Weights of a small mixture-of-experts language model, trained from scratch on English Wikipedia: 24.9M parameters, a shared expert of 256 neurons.
Below are experts of layer 5 (counted from 0) of a mixture-of-experts language model. Rows are named router (the router's row for the expert), up (a neuron's input weights, with its number) and show model dimensions 32-63. Each number is 50 + 10 x the weight over its row's rms, rounded and kept within 0 to 99.
After each expert's rows: "gets" lists some tokens that make up at least twice as much of what it gets as of all text. This comes from a sample of Wikipedia text that the model never trained on. Tokens count by the router's weight.

# expert 6
router:49 67 49 60 36 35 51 51 61 62 39 39 60 34 42 49 55 45 61 47 74 58 56 59 32 58 24 57 38 52 53 53
up8:43 45 29 33 57 57 47 60 42 68 58 51 45 52 36 31 56 57 41 56 56 57 42 50 54 61 76 59 53 56 47 53
up9:54 66 46 63 55 48 46 47 44 61 56 51 54 46 25 45 61 42 49 54 65 58 49 35 39 64 47 71 38 46 46 29
up10:46 39 46 49 46 49 86 34 51 39 39 30 19 50 55 54 43 39 35 42 54 38 56 43 55 57 49 41 49 48 52 62
up11:53 46 68 45 42 44 33 50 53 35 36 65 38 38 48 46 73 59 55 61 42 58 47 44 62 53 46 50 47 39 36 37
up12:62 61 46 54 44 59 57 60 51 50 59 35 51 45 43 45 35 43 66 52 53 56 47 52 59 66 56 52 46 64 42 55
up13:66 48 51 62 62 49 49 46 51 24 43 58 42 63 44 50 57 55 26 45 39 51 64 57 54 40 52 41 31 60 50 45
up14:50 56 68 82 60 59 53 48 49 52 51 53 45 49 51 58 66 49 65 41 53 52 39 41 49 32 54 44 46 39 56 63
up15:47 64 61 55 42 53 27 52 42 61 65 52 53 56 43 42 49 41 57 64 32 49 70 52 44 76 53 37 61 50 51 40
up16:51 40 48 46 49 46 24 50 53 71 49 48 39 43 48 41 50 53 39 56 37 47 67 42 59 62 50 47 53 66 58 50
up17:56 44 43 67 52 29 53 47 51 41 42 30 59 37 33 36 58 47 41 46 51 57 49 52 43 51 29 53 46 61 76 63
up18:61 56 58 53 50 50 52 47 30 63 42 67 52 42 50 55 62 41 59 55 56 62 51 55 50 62 57 59 48 57 51 44
up19:70 49 40 36 50 50 34 43 67 45 45 48 63 55 52 64 44 48 55 52 63 46 59 53 52 55 38 39 50 59 43 57
up20:53 42 65 45 60 50 31 61 50 55 43 62 60 57 45 47 51 24 66 50 60 40 55 46 49 49 47 51 34 43 61 56
up21:50 64 54 65 41 35 45 47 58 72 53 55 38 57 27 40 64 35 46 59 50 38 46 48 44 49 45 60 57 55 56 45
up22:53 72 51 47 70 49 53 67 64 48 36 45 81 69 45 51 41 51 49 48 50 36 53 43 46 60 32 52 57 35 33 50
up23:63 40 59 45 47 39 49 12 51 26 55 49 46 56 65 41 60 52 50 56 47 41 47 59 48 53 47 59 37 45 49 42
up24:73 88 43 50 31 56 51 42 54 52 37 43 65 56 54 64 27 52 48 54 54 44 45 47 27 55 49 60 42 54 45 41
up25:41 60 57 52 55 56 60 48 63 45 43 30 54 33 41 42 61 58 54 29 29 43 58 70 57 61 43 39 44 57 48 66
up26:54 41 47 59 33 39 45 64 63 66 43 38 54 55 41 50 39 39 46 49 47 67 51 57 49 33 41 39 54 52 43 35
up27:61 53 40 55 50 27 31 58 55 57 32 40 39 39 45 50 55 32 49 58 59 46 54 25 62 44 31 54 39 42 69 62
up28:32 75 45 42 56 55 45 56 68 55 61 53 41 60 47 40 39 52 59 48 57 52 51 68 51 32 36 72 56 63 52 58
up29:41 57 63 58 34 70 44 45 51 54 33 42 47 44 52 54 36 54 61 66 44 57 36 43 51 47 59 37 53 56 54 63
up30:33 37 69 53 44 58 49 43 29 47 56 41 38 43 58 46 53 47 40 54 60 44 43 56 61 48 41 38 45 49 44 60
up31:44 56 64 54 51 48 56 52 52 44 27 61 45 44 53 47 35 47 43 46 43 38 55 59 46 42 38 42 68 42 64 60
up32:49 56 49 37 24 51 54 49 46 48 39 47 60 67 65 47 68 42 54 45 59 47 36 48 44 54 72 51 34 47 37 43
up33:59 59 54 55 26 37 52 58 66 58 58 66 32 40 58 37 53 40 54 57 41 36 69 34 52 43 77 61 67 62 47 42
up34:51 41 61 48 45 57 60 55 56 52 54 52 60 46 56 43 49 51 31 36 42 64 51 56 41 45 48 48 57 37 45 39
up35:60 57 50 37 50 47 38 47 48 63 32 65 54 52 35 56 41 47 61 38 65 51 60 53 47 58 53 59 43 59 30 57
up36:38 57 66 67 38 51 59 46 43 35 45 47 43 57 31 68 54 48 40 41 60 58 50 44 48 50 39 29 51 60 55 50
up37:72 50 45 55 40 50 45 51 58 27 39 49 48 62 69 53 51 52 63 40 63 66 43 49 43 55 56 37 61 53 45 55
up38:56 46 51 58 50 52 43 53 49 57 47 47 45 44 34 39 61 36 59 50 46 42 55 45 49 43 54 39 29 63 62 49
up39:56 55 41 53 48 48 64 46 47 46 46 40 55 52 62 54 53 53 56 31 45 28 49 39 36 38 40 43 41 56 38 61
gets: " Ma", "ra", " Da", " Ra", " Ba", " Mar"

# expert 31
router:46 49 43 63 58 47 56 60 40 49 44 46 51 51 67 64 49 35 56 39 49 36 56 48 56 41 40 42 54 51 47 31
up8:48 45 35 53 45 52 45 54 48 43 39 47 59 67 45 60 32 45 58 46 51 36 58 54 43 41 45 51 37 71 48 28
up9:60 70 36 56 65 63 34 44 46 54 55 54 55 62 51 46 44 55 54 34 47 29 56 64 50 38 37 62 43 47 38 58
up10:30 49 52 46 50 43 48 64 59 57 59 50 43 51 57 53 38 48 44 60 60 35 57 43 40 46 30 42 58 51 33 45
up11:46 50 61 67 64 58 48 45 42 60 55 28 39 43 57 36 43 47 58 45 59 61 44 58 42 45 50 51 52 59 48 53
up12:56 72 44 34 30 64 53 52 47 47 60 51 54 48 66 68 41 46 62 27 38 48 51 55 32 59 40 60 42 56 46 51
up13:64 25 71 51 48 48 44 42 67 53 33 40 57 46 49 79 68 50 42 46 48 48 71 69 41 44 60 46 40 38 49 54
up14:63 60 54 45 52 67 61 53 44 50 75 41 41 49 59 59 43 57 42 37 82 60 42 49 71 51 44 33 59 55 58 52
up15:43 48 47 56 41 36 46 44 51 58 33 56 61 61 44 56 45 48 65 36 52 49 50 53 61 40 46 51 51 32 47 51
up16:58 60 52 61 50 53 42 55 55 31 42 55 54 56 49 40 53 63 51 43 56 58 66 46 40 63 48 68 39 57 47 54
up17:52 63 46 55 49 49 20 65 34 53 64 65 50 61 51 44 46 49 55 64 39 63 34 57 51 50 45 44 53 34 65 47
up18:29 52 64 49 55 41 64 46 31 50 61 55 62 59 64 53 45 45 56 50 49 54 37 36 45 46 55 31 57 40 41 44
up19:61 36 44 36 47 31 49 33 55 49 52 56 52 60 33 39 60 50 31 53 43 37 53 41 61 59 33 59 65 43 54 41
up20:54 69 51 53 37 45 60 57 39 39 45 46 37 43 63 33 43 53 40 52 46 52 54 47 52 40 61 52 70 42 77 45
up21:39 68 45 62 46 51 67 36 67 50 60 54 41 45 55 66 61 47 53 41 46 47 60 67 45 61 48 42 62 51 51 37
up22:60 31 42 57 42 56 50 58 31 36 59 53 52 47 58 43 48 35 62 34 47 47 49 47 46 54 64 69 54 55 36 43
up23:47 55 59 38 53 49 40 64 49 55 58 39 53 55 51 50 61 85 49 49 33 32 18 63 57 49 50 66 38 55 37 54
up24:29 57 50 56 65 62 49 48 38 61 48 58 61 67 46 53 45 34 46 39 55 56 58 46 44 34 29 53 48 70 52 40
up25:61 53 57 61 36 38 55 54 49 53 45 65 46 57 44 43 55 45 65 36 36 36 66 52 32 50 65 57 67 66 64 39
up26:41 53 52 43 61 37 32 42 61 41 50 69 67 49 45 55 54 58 63 63 38 54 69 56 28 45 60 56 47 62 42 38
up27:49 52 55 68 49 60 45 48 24 50 39 39 44 52 50 78 43 48 49 58 36 44 53 33 75 48 59 55 42 52 39 44
up28:52 53 59 36 69 41 46 58 39 57 48 61 42 35 53 52 52 39 17 42 58 40 47 48 42 58 26 38 53 52 53 59
up29:45 52 53 55 49 43 49 47 57 51 47 49 69 63 58 45 81 57 44 40 40 53 30 58 62 31 51 44 56 52 53 37
up30:30 64 55 51 41 38 52 49 52 51 47 32 48 44 39 52 59 41 50 46 52 28 49 66 47 36 48 78 52 73 68 52
up31:59 57 54 46 36 47 44 60 56 55 57 28 65 65 53 46 52 53 61 56 66 53 61 28 37 63 29 39 41 65 51 62
up32:35 49 35 39 44 56 54 67 66 45 42 42 65 44 57 62 47 37 39 40 49 39 47 51 50 49 39 51 36 54 39 52
up33:33 40 62 57 57 35 52 44 50 62 43 40 63 34 45 60 52 48 65 60 47 62 57 48 53 43 29 62 58 53 41 50
up34:26 50 57 72 42 41 56 54 49 70 43 41 61 57 46 61 51 38 62 59 73 39 51 43 28 54 58 58 57 41 50 45
up35:48 63 55 61 55 50 32 57 55 33 62 49 51 41 37 45 28 46 45 58 58 41 45 32 67 45 63 61 49 38 58 63
up36:41 55 35 57 48 44 44 63 59 42 51 48 49 60 55 62 48 44 53 43 65 21 41 39 61 52 51 55 54 63 39 45
up37:45 56 50 58 27 61 61 39 37 51 43 60 48 39 54 37 50 45 57 54 55 39 54 53 58 48 47 67 59 50 43 50
up38:61 62 50 44 37 37 60 36 55 43 58 56 39 58 57 52 54 38 45 62 45 35 44 55 64 48 41 28 71 74 31 46
up39:43 47 44 61 60 40 43 49 54 57 27 56 62 66 38 50 61 38 58 49 27 43 50 51 46 57 35 46 44 27 46 59
gets: "ation", "ion", "ity", "age", "ence", "ction"

# expert 11
router:53 56 42 52 24 36 52 63 48 54 41 27 54 44 60 55 61 54 64 46 50 54 42 51 24 35 45 35 42 42 48 48
up0:45 43 46 43 56 53 67 28 52 25 46 60 65 33 60 58 64 46 52 47 48 48 51 67 56 65 34 55 43 47 50 52
up1:50 58 38 44 47 38 71 69 18 52 42 46 44 43 36 49 49 48 61 47 45 68 45 33 45 37 50 43 42 43 48 49
up2:62 54 53 55 50 55 50 49 47 36 42 52 63 74 52 47 47 45 49 47 37 61 53 41 47 36 53 55 62 52 59 45
up3:52 46 38 41 54 31 62 53 42 49 61 45 56 65 59 61 47 43 50 56 47 49 45 63 32 27 46 49 63 56 52 48
up4:42 53 46 37 55 59 48 58 49 64 59 50 47 52 39 64 44 52 36 48 40 45 49 44 40 70 58 35 47 48 66 53
up5:43 56 42 63 48 40 65 70 43 44 44 52 61 46 59 44 59 32 35 39 56 60 63 40 52 28 46 67 64 41 43 54
up6:47 58 42 65 38 68 32 61 42 50 46 67 40 55 41 49 69 52 56 50 28 53 65 53 37 50 43 43 34 37 52 66
up7:51 56 45 57 67 42 50 55 38 55 47 40 41 38 44 61 50 65 62 49 54 47 41 39 45 55 47 55 60 49 66 56
up8:58 55 29 42 28 45 54 53 42 46 35 54 59 42 69 61 48 41 61 36 58 48 63 67 63 40 39 46 50 40 65 42
up9:61 36 37 49 61 46 57 35 62 33 49 61 52 55 50 51 58 54 55 40 49 40 62 48 38 51 62 55 55 48 51 61
up10:72 50 53 48 36 55 51 38 43 49 49 34 39 54 58 52 44 58 49 45 56 36 66 44 41 56 48 47 54 26 32 61
up11:44 44 41 41 50 45 68 55 60 64 48 57 41 61 53 53 72 43 56 61 51 40 48 52 54 46 56 33 49 42 68 63
up12:52 57 65 55 39 50 37 49 54 48 55 50 47 67 38 53 43 52 62 56 61 49 44 50 36 53 55 64 45 52 49 61
up13:41 42 62 55 46 44 61 55 57 49 44 48 51 45 69 39 47 43 53 53 42 54 39 35 47 40 27 60 44 45 56 45
up14:49 33 58 49 46 49 77 52 20 50 50 37 47 38 47 54 45 36 56 59 49 51 40 47 47 49 61 39 51 53 30 56
up15:45 44 45 41 58 38 70 58 49 34 54 56 59 48 63 50 48 57 71 48 34 45 56 33 38 23 49 60 54 42 39 43
up16:60 46 54 47 51 52 26 38 35 39 45 57 67 26 55 50 50 45 30 55 44 49 68 45 52 41 47 63 27 48 45 54
up17:44 57 54 60 45 35 47 41 56 52 41 47 20 45 41 56 40 47 57 57 60 56 56 58 51 53 43 51 48 39 61 59
up18:57 43 44 49 47 74 51 60 63 41 54 48 52 40 43 34 72 56 66 62 57 56 41 34 45 56 61 54 45 35 49 54
up19:37 62 52 60 58 37 38 56 67 46 39 65 31 68 57 51 40 51 49 48 63 64 54 40 50 53 49 60 50 45 47 38
up20:46 44 58 51 50 33 38 65 49 61 39 17 41 42 54 51 55 52 37 61 56 62 43 40 38 32 51 55 49 60 25 55
up21:50 50 47 30 27 44 59 46 41 53 57 43 42 34 43 56 58 67 65 50 71 35 43 42 36 56 57 37 61 62 54 49
up22:40 41 42 40 55 41 48 97 48 60 49 47 38 46 42 46 48 59 63 55 26 37 49 63 53 33 56 39 48 60 45 68
up23:50 43 65 58 58 47 45 59 58 57 40 45 53 61 41 52 46 38 68 38 61 53 64 54 49 38 41 42 35 47 52 50
up24:62 38 46 58 48 38 49 47 46 36 59 54 40 57 42 42 64 35 43 58 59 44 42 54 44 49 35 54 64 40 61 69
up25:55 36 36 51 49 63 44 50 56 37 56 43 59 39 46 51 50 47 69 64 68 41 51 40 58 57 34 57 48 58 69 51
up26:45 69 40 54 51 45 44 43 40 34 52 50 52 38 47 54 45 46 38 46 47 52 36 59 68 45 64 50 67 51 52 35
up27:60 52 46 58 43 46 54 32 70 48 37 58 67 50 63 37 52 71 59 57 44 32 50 35 52 50 56 67 47 54 55 43
up28:62 36 64 55 53 49 51 30 44 41 43 44 48 46 62 44 56 47 42 48 64 48 39 70 39 37 52 54 49 35 54 58
up29:61 54 47 25 44 35 43 48 52 44 60 54 41 52 51 53 67 77 64 40 52 50 50 52 35 35 57 41 40 32 50 62
up30:69 36 64 37 43 42 52 60 56 41 42 48 64 54 54 46 36 51 55 54 76 51 45 50 58 55 36 40 44 50 53 56
up31:47 65 57 61 43 51 53 39 40 37 60 71 56 42 45 44 48 55 48 58 60 27 45 46 42 36 45 66 46 51 44 50
gets: "|", "-", "=", " ", "\n", ":"

# expert 15
router:46 49 45 49 46 52 48 49 51 58 45 34 71 37 41 52 49 54 48 43 46 42 51 49 40 48 52 56 45 33 27 55
up0:35 51 22 54 66 40 32 44 53 58 58 46 44 46 45 48 38 66 44 55 46 61 69 43 46 46 62 48 56 41 53 38
up1:50 33 53 64 35 79 53 70 43 45 54 36 51 45 38 38 47 42 47 52 51 37 42 41 48 40 59 48 45 53 57 55
up2:53 60 45 39 60 48 53 62 67 45 57 34 38 64 42 44 47 41 60 48 54 57 55 41 59 55 39 57 35 43 43 36
up3:47 35 56 50 41 47 46 39 51 55 54 51 38 45 50 49 36 55 66 45 53 69 60 33 46 60 67 49 51 41 34 42
up4:67 48 42 43 50 55 52 50 44 51 55 46 47 46 48 33 56 41 55 49 57 50 57 50 61 56 55 32 71 46 56 39
up5:46 45 44 36 41 37 54 43 43 48 46 39 51 49 47 51 43 75 49 45 38 34 35 48 45 60 35 40 35 36 61 44
up6:52 59 59 70 51 60 35 61 49 52 24 61 49 52 31 45 61 47 47 52 46 48 48 37 41 42 44 39 52 56 50 43
up7:39 53 48 81 41 57 46 47 54 67 42 43 52 45 48 52 61 35 41 57 64 56 58 44 56 68 58 50 51 29 52 37
up8:60 50 62 45 52 54 52 40 74 32 63 53 49 34 43 35 59 51 52 60 44 54 43 51 32 58 65 60 51 43 58 50
up9:57 52 41 54 55 45 35 42 65 56 48 41 61 40 36 67 61 36 63 40 53 45 70 49 47 63 46 56 30 52 48 60
up10:53 37 54 44 53 38 75 36 46 48 49 57 63 49 54 38 50 58 56 22 34 40 49 53 54 51 53 37 47 62 25 41
up11:49 36 53 56 39 57 56 43 54 40 50 73 61 60 31 68 42 56 54 54 63 43 43 33 52 50 42 46 53 41 46 37
up12:44 54 63 51 50 55 51 65 71 53 42 58 56 41 57 37 47 71 68 49 48 65 50 40 63 40 44 60 44 48 40 66
up13:56 50 30 43 38 45 45 48 51 45 49 55 56 43 54 57 48 33 46 56 65 39 25 40 23 76 45 54 59 39 21 50
up14:52 52 39 69 55 53 35 52 53 49 45 48 51 56 49 38 45 71 66 51 59 55 44 51 58 52 38 53 58 61 28 35
up15:52 70 42 37 37 67 64 50 77 49 31 48 51 60 44 54 51 59 61 51 58 40 44 47 53 48 45 52 34 37 69 59
up16:49 62 35 40 50 46 51 69 46 51 41 61 71 39 39 59 40 45 57 35 48 48 54 47 30 28 68 57 54 34 50 61
up17:59 71 53 46 47 42 42 54 69 36 61 37 45 50 74 56 70 59 43 54 44 38 31 46 37 36 64 39 60 39 49 52
up18:45 57 53 63 45 55 56 41 63 69 52 45 61 58 46 33 42 46 41 28 37 50 33 34 73 43 59 57 58 49 44 44
up19:56 64 37 62 63 44 34 45 37 60 61 60 51 50 41 41 55 42 50 47 48 53 47 39 54 44 44 47 61 30 61 53
up20:49 51 50 68 52 40 31 47 42 64 32 60 51 58 47 58 59 38 46 64 74 31 50 47 40 53 35 58 50 49 48 67
up21:63 43 45 66 44 40 50 36 41 53 47 39 64 36 33 57 40 64 47 49 46 71 54 48 47 63 54 54 40 47 35 41
up22:54 53 45 54 55 48 62 63 51 47 42 39 61 49 54 33 33 57 50 45 60 52 61 59 29 53 53 36 43 38 56 66
up23:49 51 34 54 48 62 48 47 70 49 51 48 63 53 53 40 56 62 43 44 61 68 42 39 45 37 41 61 58 43 47 53
up24:54 44 39 60 48 42 52 41 37 61 37 55 71 61 46 28 54 42 44 44 51 62 73 33 49 50 40 54 42 45 56 48
up25:51 47 50 51 51 49 68 53 46 37 51 55 49 38 52 57 49 50 64 48 45 31 46 51 53 55 53 45 51 34 63 45
up26:29 47 35 50 48 46 46 47 46 50 64 56 45 45 41 49 46 45 61 59 43 46 26 52 38 64 58 41 70 44 46 41
up27:39 51 52 56 42 47 57 36 51 59 49 53 49 54 46 55 68 47 51 48 60 61 49 44 51 40 41 56 47 46 53 42
up28:44 56 53 72 47 52 41 40 37 60 32 61 37 40 52 60 48 49 56 43 48 58 51 63 48 60 59 54 42 50 45 48
up29:77 71 45 48 49 46 70 55 72 53 31 61 47 64 36 60 43 54 41 45 42 56 51 44 44 45 42 55 49 45 35 49
up30:34 49 57 50 50 48 45 54 53 76 51 49 54 45 42 39 48 55 57 45 34 51 37 64 59 47 54 44 50 45 47 53
up31:52 61 46 46 55 27 63 53 51 66 52 34 38 42 45 55 51 48 57 49 61 40 44 46 38 38 48 36 62 39 29 58
gets: "-", "\n", " (", "°", " O", " P"

# expert 21
router:47 50 52 45 50 49 35 62 46 37 47 58 42 40 46 50 54 52 48 29 43 26 34 71 57 49 26 43 38 56 54 38
up8:46 51 49 60 66 58 50 61 72 41 40 44 45 41 51 48 54 42 61 55 53 59 50 49 57 56 41 50 74 63 53 43
up9:38 70 53 43 58 43 49 52 52 38 54 55 62 64 44 53 55 47 60 56 34 47 51 48 37 29 63 70 47 57 49 52
up10:65 64 65 31 60 37 35 59 46 53 53 62 64 45 47 27 38 50 48 47 61 81 62 57 57 52 62 55 40 43 53 55
up11:70 35 61 61 40 43 43 40 54 44 54 43 48 50 53 59 66 43 65 50 53 49 71 59 38 56 54 61 71 60 36 46
up12:52 44 28 62 48 53 38 36 70 43 48 58 41 45 59 43 50 50 50 33 59 47 39 67 49 57 55 63 56 59 51 61
up13:46 51 36 58 39 44 67 57 28 33 61 44 56 36 57 53 57 50 55 65 53 47 38 70 55 64 61 50 55 44 63 41
up14:40 67 60 70 71 57 46 33 50 45 63 39 50 68 42 62 55 46 70 37 67 35 50 40 50 65 40 53 30 56 40 47
up15:43 42 40 57 58 63 59 40 48 50 41 58 45 52 53 51 56 50 46 40 38 44 49 49 40 59 53 55 34 66 44 58
up16:59 60 41 60 35 53 47 57 42 29 48 27 59 50 52 51 49 50 47 34 56 46 42 41 49 63 37 40 43 57 44 39
up17:44 58 25 46 62 60 50 64 55 57 47 73 61 48 40 50 36 46 49 53 65 46 57 58 42 28 55 65 66 54 55 58
up18:60 53 55 53 51 54 55 68 41 44 61 42 60 44 66 52 54 62 46 43 38 46 31 30 62 64 40 44 31 77 57 40
up19:56 41 48 46 46 50 58 54 53 65 58 32 61 45 64 57 38 36 48 46 36 27 60 52 64 49 49 61 53 58 76 38
up20:55 62 56 48 43 52 47 36 49 48 56 35 50 68 56 65 45 42 37 49 60 35 56 45 57 61 59 42 52 56 50 58
up21:48 39 46 42 47 61 55 39 36 44 61 49 59 30 48 43 44 53 76 57 51 51 39 53 44 74 42 38 47 62 47 41
up22:35 70 45 41 57 33 49 59 61 59 36 39 57 60 55 21 60 52 71 51 45 43 56 49 41 60 37 34 52 38 60 45
up23:50 54 50 32 61 50 42 48 49 43 48 56 66 51 46 35 43 46 34 56 42 37 46 55 59 35 42 45 44 70 60 60
up24:43 52 54 40 66 48 63 39 64 60 33 54 51 52 45 48 47 54 37 46 45 19 64 50 54 44 24 75 41 38 34 54
up25:62 69 46 51 53 27 55 54 43 42 52 71 48 54 59 58 49 56 47 46 59 44 54 39 31 39 56 41 54 45 55 59
up26:47 65 50 43 64 35 40 58 53 55 54 50 52 56 48 34 59 40 44 58 51 36 53 65 43 56 45 62 29 63 60 43
up27:43 39 53 41 39 51 39 69 56 60 50 44 53 61 50 39 38 48 43 46 51 40 57 57 50 54 42 49 49 60 37 43
up28:51 68 24 31 50 40 58 50 39 53 46 48 53 36 49 50 51 53 52 33 43 57 44 40 36 60 45 50 58 54 46 41
up29:61 56 50 42 53 51 37 44 61 37 51 58 54 38 40 58 59 39 51 47 45 46 24 40 54 57 60 51 56 47 60 56
up30:56 56 37 57 55 31 59 52 35 51 63 41 32 50 34 51 44 64 61 69 47 51 48 47 63 53 45 58 33 47 53 61
up31:42 46 48 44 55 48 59 52 36 48 51 55 48 32 42 36 51 44 65 47 49 51 42 53 47 54 44 53 41 59 66 42
up32:49 50 38 30 43 61 38 51 60 34 45 70 50 50 45 64 57 49 49 51 30 46 73 59 55 42 42 51 43 54 54 44
up33:49 42 55 47 60 56 61 44 44 60 47 50 36 40 62 57 36 44 49 43 44 52 62 27 38 38 37 39 55 45 52 56
up34:59 63 49 52 52 59 43 47 50 44 32 56 44 59 53 25 46 58 53 39 40 41 59 60 46 52 38 55 43 52 38 53
up35:41 54 62 58 44 43 41 50 44 46 56 65 41 48 35 50 45 66 29 29 42 45 48 40 49 52 63 48 51 69 32 41
up36:59 67 48 39 56 63 40 51 51 31 41 53 49 59 71 36 50 34 46 62 56 34 42 53 41 56 57 57 52 58 60 65
up37:47 52 50 55 43 58 75 51 54 36 38 48 44 55 52 49 51 44 50 34 44 41 45 39 72 54 40 62 54 31 57 54
up38:35 35 53 54 42 71 32 72 57 42 56 64 50 70 57 43 46 44 51 37 56 45 65 54 60 44 50 41 50 56 53 54
up39:45 54 66 63 42 31 51 42 40 31 34 37 49 52 32 53 48 46 65 36 57 52 65 57 30 71 37 52 61 42 58 32
gets: "s", "ers", "es", "od", "os", "ill"

# expert 13
router:46 46 52 46 58 52 33 47 22 61 49 35 45 51 44 40 57 41 48 42 48 35 35 57 48 38 42 62 34 47 36 50
up8:64 46 59 62 52 49 66 52 34 37 56 55 54 55 58 58 53 66 59 24 44 50 70 41 39 47 63 54 40 38 39 43
up9:53 54 54 43 51 64 37 48 48 48 46 37 47 41 66 45 55 57 32 35 54 40 44 59 72 44 51 54 53 33 58 65
up10:47 44 51 47 28 55 57 38 42 51 37 62 73 50 38 48 64 38 38 23 44 36 42 68 53 51 60 53 47 42 51 46
up11:59 62 56 71 51 42 60 48 52 55 49 43 40 65 47 65 37 51 49 56 53 42 41 67 47 44 43 57 57 62 62 67
up12:61 47 62 72 56 53 44 44 36 56 50 35 52 53 43 47 74 52 40 60 41 46 61 50 50 69 45 57 46 49 60 50
up13:50 56 36 55 36 47 57 53 56 41 49 41 48 54 49 66 38 54 64 62 60 58 49 56 44 33 52 47 41 53 41 59
up14:46 52 43 54 59 32 48 39 41 69 54 58 53 45 41 42 65 55 48 42 51 44 42 54 46 43 39 53 31 64 62 40
up15:48 42 49 48 58 48 31 30 55 70 38 46 52 58 43 43 43 46 47 52 43 58 57 70 46 37 51 82 48 50 56 33
up16:64 31 68 67 46 31 55 52 46 55 50 45 50 69 41 62 53 44 75 52 39 44 56 65 57 44 41 58 53 78 54 53
up17:61 43 47 45 57 47 32 46 44 57 32 38 66 52 80 40 55 53 33 43 39 40 48 65 51 59 53 53 54 43 64 38
up18:44 43 66 48 57 62 50 50 46 45 54 62 41 48 51 59 63 39 59 51 19 39 44 34 51 55 54 50 53 53 49 66
up19:70 33 62 21 51 56 60 43 40 42 57 61 44 34 53 42 60 36 49 65 51 55 56 53 51 58 43 40 31 36 34 52
up20:41 49 37 41 47 58 56 44 71 55 61 49 45 51 58 37 56 25 55 47 57 38 58 52 58 48 56 73 58 40 63 57
up21:59 37 52 48 43 51 60 44 50 70 58 34 51 50 43 46 39 39 43 65 36 33 44 36 44 46 54 54 66 35 42 64
up22:64 48 44 29 37 44 51 49 53 51 43 51 53 35 46 44 67 60 58 54 39 71 29 53 34 57 55 57 52 39 51 52
up23:44 66 40 48 40 58 35 47 36 61 70 63 67 50 43 61 35 51 68 67 46 44 58 30 51 23 59 54 54 46 37 39
up24:53 51 57 45 54 46 40 43 60 55 55 37 44 38 41 35 57 48 34 43 28 60 65 59 45 57 47 43 41 59 46 60
up25:63 39 60 51 60 42 50 45 54 60 39 51 71 56 58 55 44 35 20 35 39 52 43 53 57 38 66 56 40 42 78 54
up26:41 41 51 65 56 51 38 53 55 57 57 44 49 63 38 42 52 47 55 64 57 50 54 53 54 52 56 62 62 51 52 38
up27:48 59 59 35 71 62 45 62 30 43 56 55 60 46 43 42 51 40 51 52 37 39 44 60 31 55 56 49 51 57 46 56
up28:49 57 38 46 51 61 67 50 58 52 47 59 64 58 61 57 70 38 50 25 58 49 75 33 41 61 50 60 56 57 60 23
up29:24 52 43 58 62 62 69 40 58 37 52 60 56 38 53 41 56 42 38 36 50 38 60 37 38 58 49 61 46 43 63 48
up30:48 49 55 61 43 59 33 44 63 59 54 55 54 37 49 66 52 38 67 44 49 47 60 51 42 48 45 76 68 37 38 68
up31:64 49 52 60 51 31 46 56 57 56 70 46 49 58 39 55 31 49 55 41 38 54 51 43 37 45 61 41 48 41 37 54
up32:65 49 42 52 55 57 67 54 50 38 37 48 47 59 45 46 51 47 58 43 60 53 56 65 44 34 45 52 54 64 61 38
up33:21 47 43 41 41 55 45 58 34 39 41 63 30 51 58 53 54 49 59 47 41 50 57 65 47 41 54 45 66 47 56 50
up34:53 39 55 39 56 49 34 50 54 46 41 49 66 43 42 37 36 45 61 36 47 56 60 64 51 53 43 44 63 44 51 69
up35:50 54 59 41 45 48 51 36 30 51 45 16 33 53 57 61 37 53 56 64 60 56 55 43 53 42 52 47 57 52 46 55
up36:48 39 51 40 54 68 65 51 54 40 40 63 60 46 55 58 58 45 40 47 54 48 59 32 63 53 48 59 48 49 56 52
up37:50 54 50 36 59 53 39 39 47 48 38 56 47 52 48 32 62 38 66 42 38 37 50 67 55 49 48 56 56 49 59 70
up38:50 52 50 52 49 47 42 40 34 46 44 70 56 41 53 43 55 41 60 58 39 44 54 54 54 46 34 48 43 48 53 58
up39:75 44 54 74 46 64 54 39 48 69 43 55 41 62 57 46 45 33 50 51 42 59 36 48 53 63 45 46 63 51 44 67
gets: "s", " ", " se", " Se", "ba", "e"